config.yaml
hidden_size: 128
n_experts: 64
d_expert: 64
d_shared_expert: 64
balance_loss: 0.00271
lr_router: 0.00149
vocab_size: 16619
norm: "rmsnorm"
beta1: 0.95
beta2: 0.95
max_seq_len: 256
dataset: "wikipedia_en"
Below are experts of layer 9 (counted from 0) of a mixture-of-experts language model. Rows are named router (the router's row for the expert) and show model dimensions 0-127. Each number is 500 + 25 x the weight over its row's rms, rounded and kept within 0 to 999. Numbers have three digits each.
After each expert's rows: a language model's description of what the expert responds to; "gets" lists some tokens that make up at least twice as much of what it gets as of all text. This comes from a sample of Wikipedia text that the model never trained on. Tokens count by the router's weight.

# expert 4
router:520486484536480482521489520556451526505496466511497441499516479521491464507440473509517508499492487516479535479464489453529502510484518536518498469517522493546503449548505544508559501561470480506522495516485505500506486509551457528461506501478500494519515509505519508471499507471534488480466533480524472471470485512442516487488501524525496474510488495515508510517519520532527505518488
Line breaks, headings, Cyrillic. Newlines ending sentences, list items, table rows and headings, plus == heading markers and single Cyrillic letters inside Russian words.
gets: "\n", "==", "===", " ==", " ===", " An"

# expert 3
router:502501490496500495535538535522463532487450465512470455486505534488486511495482465501527528482488539496514476514514516431501449535472477509522475454506501459516513475508545487521534507543480485517534451523487507479507515504537467512501486529479507463479522509509509517479472486489517537493481536493529507484497485530474545522499529483544470495485478452488521538531504523511529484528500
Table separators, short word stems. Pipe separators and line breaks in numeric or list tables, plus short word-initial pieces such as ic, ac, ab, ir, dem (Pecousic, irreparably).
gets: " |", "\n", "ic", ")", "ac", " such"

# expert 28
router:446515497511518476511537480509452530491495484498462447519506472477472502481490465551499509494511550548480466499486532474527492527498509496513496460518511450512542479506510506504538517516476518486546524541478515515506515481533470495493484522461508496526470527535503529505493506505515474504471529485522498455480532545453485495489542500543501463501499487498507505541514558511520511524528
Function words, units. Articles and conjunctions (the, and, a) in technical descriptions of ships, species and music works, plus units like mm, lb, cm.
gets: " and", " a", " the", " of", " The", " on"

# expert 60
router:483467477537494492483501518508441528479532468524499476532496480478487471494504448551502536507499510511495490544494527455510511515526493504516469455527515459494510518521516504500536526534478502516555495476476505506514488499512467516451486533424497533476506530547544476495467495500499474515472503485516519451476503507475518493508543481525507492501485509535506518551489522540520504503478
Transliterated name syllables. Syllables within transliterated Japanese, Indonesian, Indian names such as Ok, Tan, Shin, an, ok, also election-table blanks.
gets: " ", "in", "on", "en", "an", "u"

# expert 31
router:495483531536521469477527553521455549506494472516495457493527467514483464487453476513525509516502493527474479495511505451556498508499522494519475485506515484486497460510486524484571537523468497466539531493457518508489478493566469520485481510485501510490460518542505476483499491496482504463470525496518527448496522531468512494517506494528503493503518509504518499537539523544498518496496
Number separators. Decimal points, dashes, commas and symbols between digits in scores, stats and dates, such as 1.1, 18–3, 314,757.
gets: ".", "–", ",", "°", "′", "18"

# expert 12
router:495508487564508485502514488512456533522469451532475454517527483516457454466509482535494488486505513512489502496499504422511488487493516512514496481506504471518509485491486536463528511507465508490540515526476519523546501491525461521484489528487514537493499523496467515467474479484503479463476494472479491471509517527447557486498537528517519480538496485537503527538519529512501480547483
Sentence-subject pronouns. Subject pronouns and relative words opening a clause before a verb, like It, he, they, who, which, often after a period.
gets: " he", " which", " He", " it", " who", " It"

# expert 36
router:476514514476490487518512537487458515491481481515461422490480484497495451470499481528503479495504501489485494493499501450509479508499474525528480453522499496538521478551520490522534522519461513517556520478504529506510501507594452529460527500458533483512516490532522540463503510465491515481487511464478505501484515516461486512486501510548496496504499495468510514511486531522518485486477
Parentheses and foreign scripts. Opening parentheses before dates or glosses, degree signs, and byte pieces of Cyrillic, Thai, Chinese and Japanese characters.
gets: " (", "–", "_{", " h", " ", " $"

# expert 2
router:514484493500519487499519549507448530485529475532474461499528491502507481474460459508498497490527514522517486490473515484486495518512512495533463423490488456498489485577520485482521532515512495481508506505446550506547491509521458522500501546462531504511484480530467485493494458476525492472490547498529523462515533506467518519495532520552479483497513495518510504523512508515509492531520
Hyphens, newlines, LaTeX. Hyphens inside compound names (Hanna-Barbera-directed, Regio-Shuttle), line breaks after headings, and LaTeX math pieces like \frac, {, ^, =.
gets: "\n", "-", " =", "%", "/", "}"

# expert 14
router:518493488491513498492545549543438532523484480501451467517506469486476464480493484546511488544497496518524504478487523462500498502494514514531466470495463428505513476474517496500535509512449524516545499540446475486509509534567451502490501504484492489483506516519473482493479481502505511492449513503501506493496515528478518515488538490549479500523475512534511509514531524521482514524508
Commas. Commas, especially between a place and its country or state in lists and tables (Raleigh, United States), also clause and thousands commas.
gets: ",", "),", "\",", " Votes", ".,", ",\""

# expert 45
router:496496528526478495535515522523470491495471492549498453513496487500492493474485464531466514492513555505513501515486518467535465516485502511539463434529475484484493494504521512483548509527463500509550513527488490534516520491571439512502515519462504507500498546533502496477491473510505501471486545474473504511475512523476517514516517529509515481499475490479492553535543529543532512494495
Date ranges and months. Month names and range connectors in dates, such as December, January, to and – between years, and commas after day numbers.
gets: " |", "|", " in", " on", "–", ","

# expert 24
router:505529506529505507505532509537452514479482467527487458506482487489473515446495468532514487503496540496474464473484521458544509494477519509515457522499480454504534514562476510499552505546469521497554502515469513526531497509558468512474508516490534518498472514507495515468495499469490487438488535494479483487472508522464502487488528505508491483522490506490502528542493519549528508516477
Determiners and possessives. Articles and possessive determiners before a noun, such as the, a, its, their, his, often after of, in or for.
gets: " the", " a", "'s", " his", " The", " its"

# expert 43
router:486504497534526502518520513538435557487474469512475458497517485483483472486464479518536482505505540523497496472516509466535478501499485489536472445502477473522516474482495530473501507535463505488552515500480521498498510533546458528493522545487541532502469512514514514477507515456500478468453526505502503489488489505447527498515529512536508485486459507503512501509498531546543509525488
Line-ending punctuation. Periods, colons and closing punctuation ending sentences, titles or list items before line breaks, such as Friend:, follows:, ).
gets: ".", ":", " |", "-", ").", ";"

# expert 19
router:510486501508483522475530495513482518507487485514475459493526465486531460464505475496514484528487568543470477512533530447523491538507500474535475450491508481523513492526480521483536517547475503539540511495468492488495521483531477526492486507467504516515459530502465499469502500497525441468489547489516485467476470510446498523504520528512487481494461489528484510471518535524518464497521
Compound hyphens, prefixes. Hyphens inside compounds, opening parentheses and quotes, and first parts of compounds, such as multi-partner, Half-heavyweight, land, water, out.
gets: "-", " \"", " (", " '", " sub", " out"

# expert 11
router:478497505523519507510545482522463549484502455488465447541523506502470510474498473555532501519482530543461496497501520464491491541490521496562491478509511477480482486527487509456538511524456487516549496512468498523537480479543465509467504525439521533493497504514498503491472512486496479478505488490498502508490517514461475502502555492517507505489473467514515532515532543526522525518506
Sports competition terms. Competition-stage and sports words in results sections, headings and tables, such as qualifying, finals, Championship, Group stage, Cup, round.
gets: " the", "ing", " this", " first", "1", " round"

# expert 42
router:480493450550506504505511508528479497532478463501481429494474498519528454490501496520502423511476515509488479509499521471530483482491484500517467447462492466514504461548533512491574509533468527505527498489492514510509490479538474511512518504516498524486507489466487534492512505460473505450481555495488531508520503526477522470515502476518501474522524479502504526509496534537527479516491
Consonant-cluster word starts. Initial consonant clusters of words, mostly Latin-derived taxonomic or scientific names, such as ch, sh, sp, pl, fl, as in Prosoplus, cytoplasm.
gets: " l", " Ch", " t", " Sh", "L", " r"

# expert 55
router:491514478524487506498529484528464529492463500534479437477564523519476498496484481497475478500463513500486515506472526482491500518501517498544475464475438484504508485541515508490541519532466506487554488504464493491505532499537470526481484558516490548485441515535473540480490497485492487503488502489515510485522515508439512518506500518513512463523481443524529501501484533488521481505482
Quantifier words, newlines. Line breaks ending infobox fields, plus words like all, co, best, top, part, often before hyphens, such as All-League, co-efficients.
gets: "\n", " all", " part", " All", " one", " list"

# expert 20
router:476500503521476478505531523538444531524475445528477465489518507489479503484479490534513497503481530528491497478509514452523501479509550537513506454505478483509515458517526514506532483509449498507579497524471534542510503502544480479456496542459520530458502509513494531482461501491488514451485505513510521475463514508440508504469518508504491489488498493498524494502538531499518491521502
Romance name endings. Final pieces of Spanish, Portuguese, Italian and similar personal names and words (-ina, -ante, -co, -ão), plus Santa, Maria, Juan, de.
gets: "a", "o", "us", "ia", " de", "i"

# expert 22
router:484494477520499486486525515543457524495484456504461430507509461498519501467485487530478496504497515518483494484433525430538513514476488495545473437516486491508554502504512500493516496516503498485559500522462505493483475505545450528476522529510477502491492499533498485476493482464487476472507519500485532496508478495445510532496522489520507498482490495501485514543495510532504501534447
Prepositions. Prepositions like in, of, at, for, during, among, introducing a noun phrase, as in a review in Variety or one of.
gets: " in", " of", " at", " for", " In", " from"

# expert 49
router:476488477534490475508534503514490549519488460534478457479542480492448504466513535513506512489499551540482471502500502468512493488504484515533485472503491487537525468530492497478534521517462512491557523534474493477487490518552491500458504535480518521484461544538490505486507506497524544477474491510524534494487481538451520511488532513512506484516459484495480521544522527546530487510489
Quantity numbers. Numerals and number words stating amounts in running text, such as Nearly 50, 30 months, 300 years, million, nine.
gets: "000", "5", "4", "3", " 2", " 5"

# expert 6
router:506516534523497511481521503509474482482472491489466458535500503496469491500505472531486516497518532517475496518465532468494504513495486536549483464528486522529514473530466480462531486552491522509549520519459509441538499509550482504491500516472503523532488545541478504501520510448486498449502538493492506471492493519476508517479544504522468483490529435525497528479528540515527493499493
Word-initial compound stems. Word-start stems that often begin compounds or take suffixes, such as re, inter, air, pre, business, market, frequently before ed, ing or hyphens.
gets: " in", " re", " Re", " inter", " Air", " air"

# expert 34
router:511508508523529518481515499517480494507443451542481468494526474502469465481508480510487472528519527524514467481493495448543507541501487517538474467511518477540531468513475485499543472480472504495533520504474491518493464463556493511478501535470548519507476524508535471522461486439514486465500525470489498498466499486464523498530516505501500481521509489485491501508494539529550489537491
Capitalized name starts. Line-initial dashes and the opening piece of capitalized names or terms like Or(chard), El, Tr, Van, Big, Long.
gets: "-", " =", " The", " El", " tr", " Tr"

# expert 38
router:514491482530504483549500523534464528499497480545463456483508501500473505477490493548486474526516540504480490476455522440521504535506496510548487473495503457507527477474533523495531515531454502517546503498450523473517516487548485532488498564500502534486491515536510540472489522491504479463452537490501502466472484511499504479478518500551489499497496474481523524528515514511492497512487
List joiners in biographies. Commas, semicolons, "and" and dashes joining occupations, instruments or credits in music and people entries (composer and choirmaster, saxophone; clarinet).
gets: ",", " and", "),", " of", " by", " with"

# expert 0
router:511511520538484512502523497523471543501480468522477451493478484494482492488530467543480464526509508538474494521460503447525472497469513478510473451536472487533493471511521507461537547535465479471537480518479505487523514529560482523492541540436529502504491495499509505486485512471521501505486486500544490475482492505483509496506513518545527444501467493504502512534522516518503501537501
Chinese romanization syllables. Syllables and fragments of romanized Chinese names such as Wang, Zh, iang, Hong, plus table pipes, semicolons and list separators.
gets: " ", ":", " X", "ong", " 4", "u"

# expert 27
router:522501495545502520521499510491462556524528441510510459493519498481439517463539469544485466499497520502496534493534494476544497516480491531538445443504482497484518461513486525498552497538471515497540505491470498513497492499550469503458498531473521526495495535497519516487494483474472505499503509475495465498474478511482493522487489518537476463483503491500526508516506553521535495528487
Abbreviations and name initials. Title abbreviations and short capital fragments before names or numbers, such as Dr, Mr, Jr, No., vs, Br, and initials like H.
gets: " R", " |", "-", " J", ":", " No"

# expert 52
router:485470525503519496488539528523432561506494473539475464517519510505460505480492472530494479493503533529487491509461523440514487520487507528542472472517503484500537467515497516477526520499468497481559481511454526479539499488531478504485503532429532515491497532503513526476470491484484523488490520483501509485468516523471519511487520525546531496495470486497517487511522526517541537517495
Media titles, numbers. Digits and title endings in video game, TV, film and record release info, such as Nintendo 3DS, aired, Records, VFX.
gets: "\"", ")", " 2", " 3", " released", " 4"

# expert 16
router:518502481542513517534513504548464531505490491483463470483522490520482466454487465539479515504534517505503477493503513469548529486522508504503470454529457489483518472506479517490560530509454470478538500525460493487522536505532501513501484551500525516501463524549502550500524489452485482463489495486492501512504513510439482521510494506530478511502482517512527524526503517558503516517519
Name-initial syllables. First piece of a capitalized name or rare word, often W or V starts, such as Lev(y), Sav(idan), Ward, Morgan.
gets: " W", " V", "W", "w", " Mar", " v"

# expert 21
router:494526486516523485513523496511443552479507450508482433514488485509485511510468486537495492488489545514469460484497516467518512532538499523487475447524522473526522467510505504451548487513465516510544520503500509509545521506578449498469501505496501509499503509511491519478503461472508501488490501499504508505493519504482530541497543527542493496508483464481526486541518516538507487536474
American sports context. Function words, pipes and commas in US sports and college text, such as team lists, game-result tables, and attended/joined the, Iowa, NCAA.
gets: " |", " the", " in", ",", "|", " of"

# expert 48
router:513554519533515488521495519530459533482494472541455435510503503474471468484464480494508483500480500534498482503471514493518483501492525508535492493509504507498523517520497524494588514544498483470523464505461471502489492500526493526511510513516503505523473536529461514478457498505475487515502520479494518494506491564487517521510488499535520494472491485515476541558528502546520467543466
Single-letter word restarts. A single letter or short stem starting a word after a hyphen, quote or parenthesis, like non-governmental, dual-degree, ind, method, cont.
gets: "M", "m", "T", " F", "P", "D"

# expert 35
router:498513499528487495515523506566447524512485488521472436494502530493497487473452476517519471495478531509495493486475525487517506472477498508512449470483505485565525477497526508484516522542462542469540499487479515526515488483513462515482470491484498507485489514529511515508495500471478494475478522471536506494465561519455544515487516506541493484482463465533489509542536530538505493512485
Copula and auxiliaries. Forms of be and become right after a subject, such as was, is, were, been, became, remained.
gets: " was", " is", " were", " as", " be", " are"

# expert 39
router:488513509548516518535537510524461533504475502503463444500538476483487513491503478551523497517510536490493482501501514455518474512519461460546528447496493475497533448536505505471552469539484498485545520530453486528509498516562472518499490534487482489478490531484482490505534498459496480517500507500507486479459503515490535495495543486544488518503493474483517502533487533518497496504518
Mixed words and list bullets. The w piece in compounds (playwright, password), the National token, and list-item dashes in sports or school lists.
gets: ".", "-", " National", " the", " of", " The"

# expert 7
router:457547556514493469527505483531482530493478478519483456527515452466459499490471487506517463468481511500472454503453500449503521472493506512508495445512495507521540468527499491511520514501496494505569493510494514469506511504551485495486464529481511524505484502513515524482485485494501510482495530487485496455475482514461498542498542547518502486480484469518520537554516537530516501523498
Vowel capitals, initials. Single capital letters, mostly vowels, starting names, acronyms or initials, such as A, I, U, O, plus the article a.
gets: " a", " A", "A", " U", " I", " N"

# expert 17
router:509502477548523491514489525535475507517481484527484452496491503491462448538507501540472493496492573505485481493479522467522490500492518506512487412489502478502525481548502518487537501514472489470532497491464530492520481502544441507482512553481511510491486528495507508481489506490479513482483513484495488491511477534451487579497540503528499464512501485516504534506499524526519467504490
Line breaks, section markup. Line breaks before or after wiki headings and list items, plus heading marks and opening quotes or parentheses, such as ==, ===, “, (.
gets: "\n", "==", " \"", "===", " (", "″"

# expert 37
router:475507533516533490499507473519456535527490489524468432486516495510510496496475491542501471483488546519493502508503545468491487509477541515506480467480502496488522455502503525487558490546486509488557483505469517468529513483590480504495468502476507514476486547519524525482505538467540508476497530478522486486522477515443522501501499472525505491491481488523488506505515542501490515537498
Table cell dividers. Pipe separators and numbers in sports and election tables, after figures, plus units like kg and words like episodes, ISBN.
gets: " |", ";", ":", " /", "|", " —;"

# expert 51
router:513515510504509462458546496503441517498464502511502453525529479494498487437483475531502509505524548529503507462555533445502539489515505503553473444502518503489520468523499526485554522537472512508508514490464495521496492466556472510509513521491494509476547516504500480484466498486491514479474505487506504496495489520479523505475521552534467520514492492490494505476500492524489483559491
Latin prefixes, word starts. Word-initial prefix pieces like dis, en, con, trans, ex, res, dec, plus list dashes in prose and statistics.
gets: "-", "|", " an", " dis", " en", "c"

# expert 41
router:461504496540478514520507518493472535476482485503473433516489535516492450474541476542498487511493535489490493477470512445491508483503517521520480465492489487484536486504466520479533525524460479511512483523499508503532511488540449487467500579483500510485474512503482520461444473451460490516478525523508477493517485502472509515458518502504471501525494504487463529504513530530508519535515
Prefix and plural pieces. Word-initial prefix pieces and plural s endings, such as ins(ists), res, ass, uns(atisfactory), cockp-its, plus table pipes and parentheses.
gets: " ", "s", "S", "es", " in", " s"

# expert 53
router:508494487526528505484515510558460551510493474508456430503530466533469513474498502518502498503509534490483488470484534460486487482492507518545468470521490469528517476491496509511541543523477490493524529514477497503515494494584489524472545551475523509509495502535529505484499482512505498501507519532507481498478508498452523465476543513505523471479493522515520539513519519540533474490480
Table cell pipes. Pipe separators starting or dividing cells in sports and election tables, plus header words such as Opponent, Pld, Won, Final.
gets: " |", "|", ";", " the", ":", " 1"

# expert 47
router:483490507525506500502536516545459570490481479498475445519496493497482502472479463532504464500488544505468456536515527463522496515485508529533486449502472466478520466504499510487521527522463512460550519526488484498508485510528473497483526539441518526485491528510481495490478470480517515451499526491514520458487528527467510525504534504550501508519499478493520506521517534519514504540509
Clubs, leagues, punctuation. Names ending sports clubs, leagues or companies, such as League, City, FC, Railway, plus sentence-ending periods and commas in club histories.
gets: ".", ",", ")", " League", " club", " season"

# expert 58
router:492511506483473497462480537523458523478488474518460450525518501497457473476480487516486491498506543518477500487489489461501500485500483542550516459505506485518535492514494513522543496500529513510558558520472543536550512506539472489460504502455504530475500523491496538513490503480494498491449526507516514494467479524477541480534515530541466468490505497500518514567488505512511512502490
Mid-word vowel syllables. Short lowercase syllables like le, ro, he, pe, ple inside longer words, especially scientific terms, foreign words and names.
gets: "e", "le", "o", "re", "ro", "he"

# expert 1
router:495498466557495477500537518526464557512473447527499471505530487486514457477472480533517497518493516485465482503513542457489481476497514508500497460501534461519494501498503489507544512546449488498560501482506517527515469536554487504503522504502502501524459510543512489497512528506468512465454499501475489469517501524449505521508552517508492462507502481503518483502502528525507514542531
Person first names. Common English given names and name pieces in cast lists and credits, such as John, Tom, David, plus sentence-ending periods.
gets: ".", " John", " Tom", " David", " William", " James"

# expert 46
router:483522525524533506489500501566474561496511450484486460505501498506475487456515491531488502525537508501498513491496515454535472503466506509558515449491481471486507511531474530502549507518459507503563557463505512482483526477539497500493498494495524508471473494509469504461518489489469468504483523497503522489487499501461485548506541522544505508478521501520520511528538531529487522486502
Time and role nouns. Nouns like season, years, war, night, summer, man(ager), wedding, and S or St starting names, often in sports text.
gets: " S", " St", " War", "st", " school", " year"

# expert 5
router:473478487548498505492520504536465512478481493539493440521528480506461520440502508540542502532506518524514486513487509469531500532478493534538476444508501487477506481504519499484538530553451545482528493498494529472534510492557467509462499533482497499529534482522470526495492494475496522461504514508513521519481478511449482515478520507514489496502492484494473528514524523541532520526521
Narrative event verbs. Past-tense event verbs and time connectives in biographical or historical narrative, such as began, received, announced, After, During, continued.
gets: " an", " for", " after", " of", " began", " After"

# expert 40
router:515531502577520527511507513506487525487457459486487462512518498510477456494459527512509474489482517522476528495486517461497534507515492517516473442488493451529538498510496513464551499475471520512545497504484471475537478516535506497451510511452507501527479522517494531499493521476514478483481540517522502482496524518460517505475520530546504471511472526476516525498495534552499508494456
Initial letters, table rules. Single capital or lowercase letters beginning a word or place name (M, P, m in memento) and markdown table separator rows.
gets: " M", " H", " L", " ", " m", " B"

# expert 8
router:508471454529506490487489472538462504488497461521484421507502516513506500467495474544535499501512552523505479485521501479518488476504543477540495466498472485506497488540474497468547496532440502480536533495504526441516482525553478525475520498487490499521509522507484560470526497484546484483505524487484521444472508530485520508530503507501479483497481509510503513510528484533518525515503
Auxiliary have, word starts. Forms of have/has/had/having before a past participle, plus opening fragments of split words (hop-ed, Hors-eshoes) and Boston, York.
gets: " has", " had", " have", " York", " having", "8"

# expert 18
router:507497521525521483504510517489462530475470471507468445516534509510531536459512484533513476517511534519508480512489513442560479489523502501524474466498510468522477444495483530502528532509469496521530500493460496498501499527514464501506499539483483508494476521528507500475496462460510488496479517523478513494468468514439490510508528520529499458482513452529532533538512549538506496539501
Infinitive to, modals. Infinitive to, modal verbs such as would, can, must, and prepositions like by, for, from that introduce a verb or object.
gets: " to", " and", " on", " of", " with", " would"

# expert 50
router:482497483546491472490498492529458525482496461524490445492506463497470527486511475536484477519515543491509490502479523472516491503508493522538468480497486472530508495508467539473520538521447502508567514485466509501518482508535448484465488536473509528502518495510500503481491504470488490454517531491542516467499493541456508504476520509548469488498477473494525530556519534532518482528477
Prepositions and articles. Prepositions and articles after verbs or nouns in place and building descriptions, such as surrounded by, renovation of, suitable for, filled the.
gets: " the", " of", " a", " for", " with", " by"

# expert 9
router:519506490539495480506507513510484524515505468510454420516486508517482470483473498495485480484513509505475470515467506448468509497503521482533466435493496502500515485555493511489560517523469500491538504485502496493526483495588482537491497508466505480475470539521543496512517462523485482475512533460500513503477494514460530505499532490522525475499519482502521523521511548534519503533498
Table cell starts. Line breaks and first tokens of table cells in sports and results tables, such as position codes MF, DF, FW, digits, and capital initials.
gets: "\n", " 0", " K", " T", " 3", " 1"

# expert 61
router:491494506529515493501533478480462500499459428521454455490528453512466460460489463504507459504508531515479471490494516470482482528500540511514488422482494488522508497537489503513561511527469536491518509487482495450510521509537504510494487527509525537489501507490485493492528509533487511466492517503505530454480495511495529517489484513550502484510494469453533511547521518536490492501508
Consonant word starts. Single consonant letters or short pieces starting words and names, such as c in cymbals, f, d, b, T in Tryfonos.
gets: " C", " F", " D", " c", " B", " p"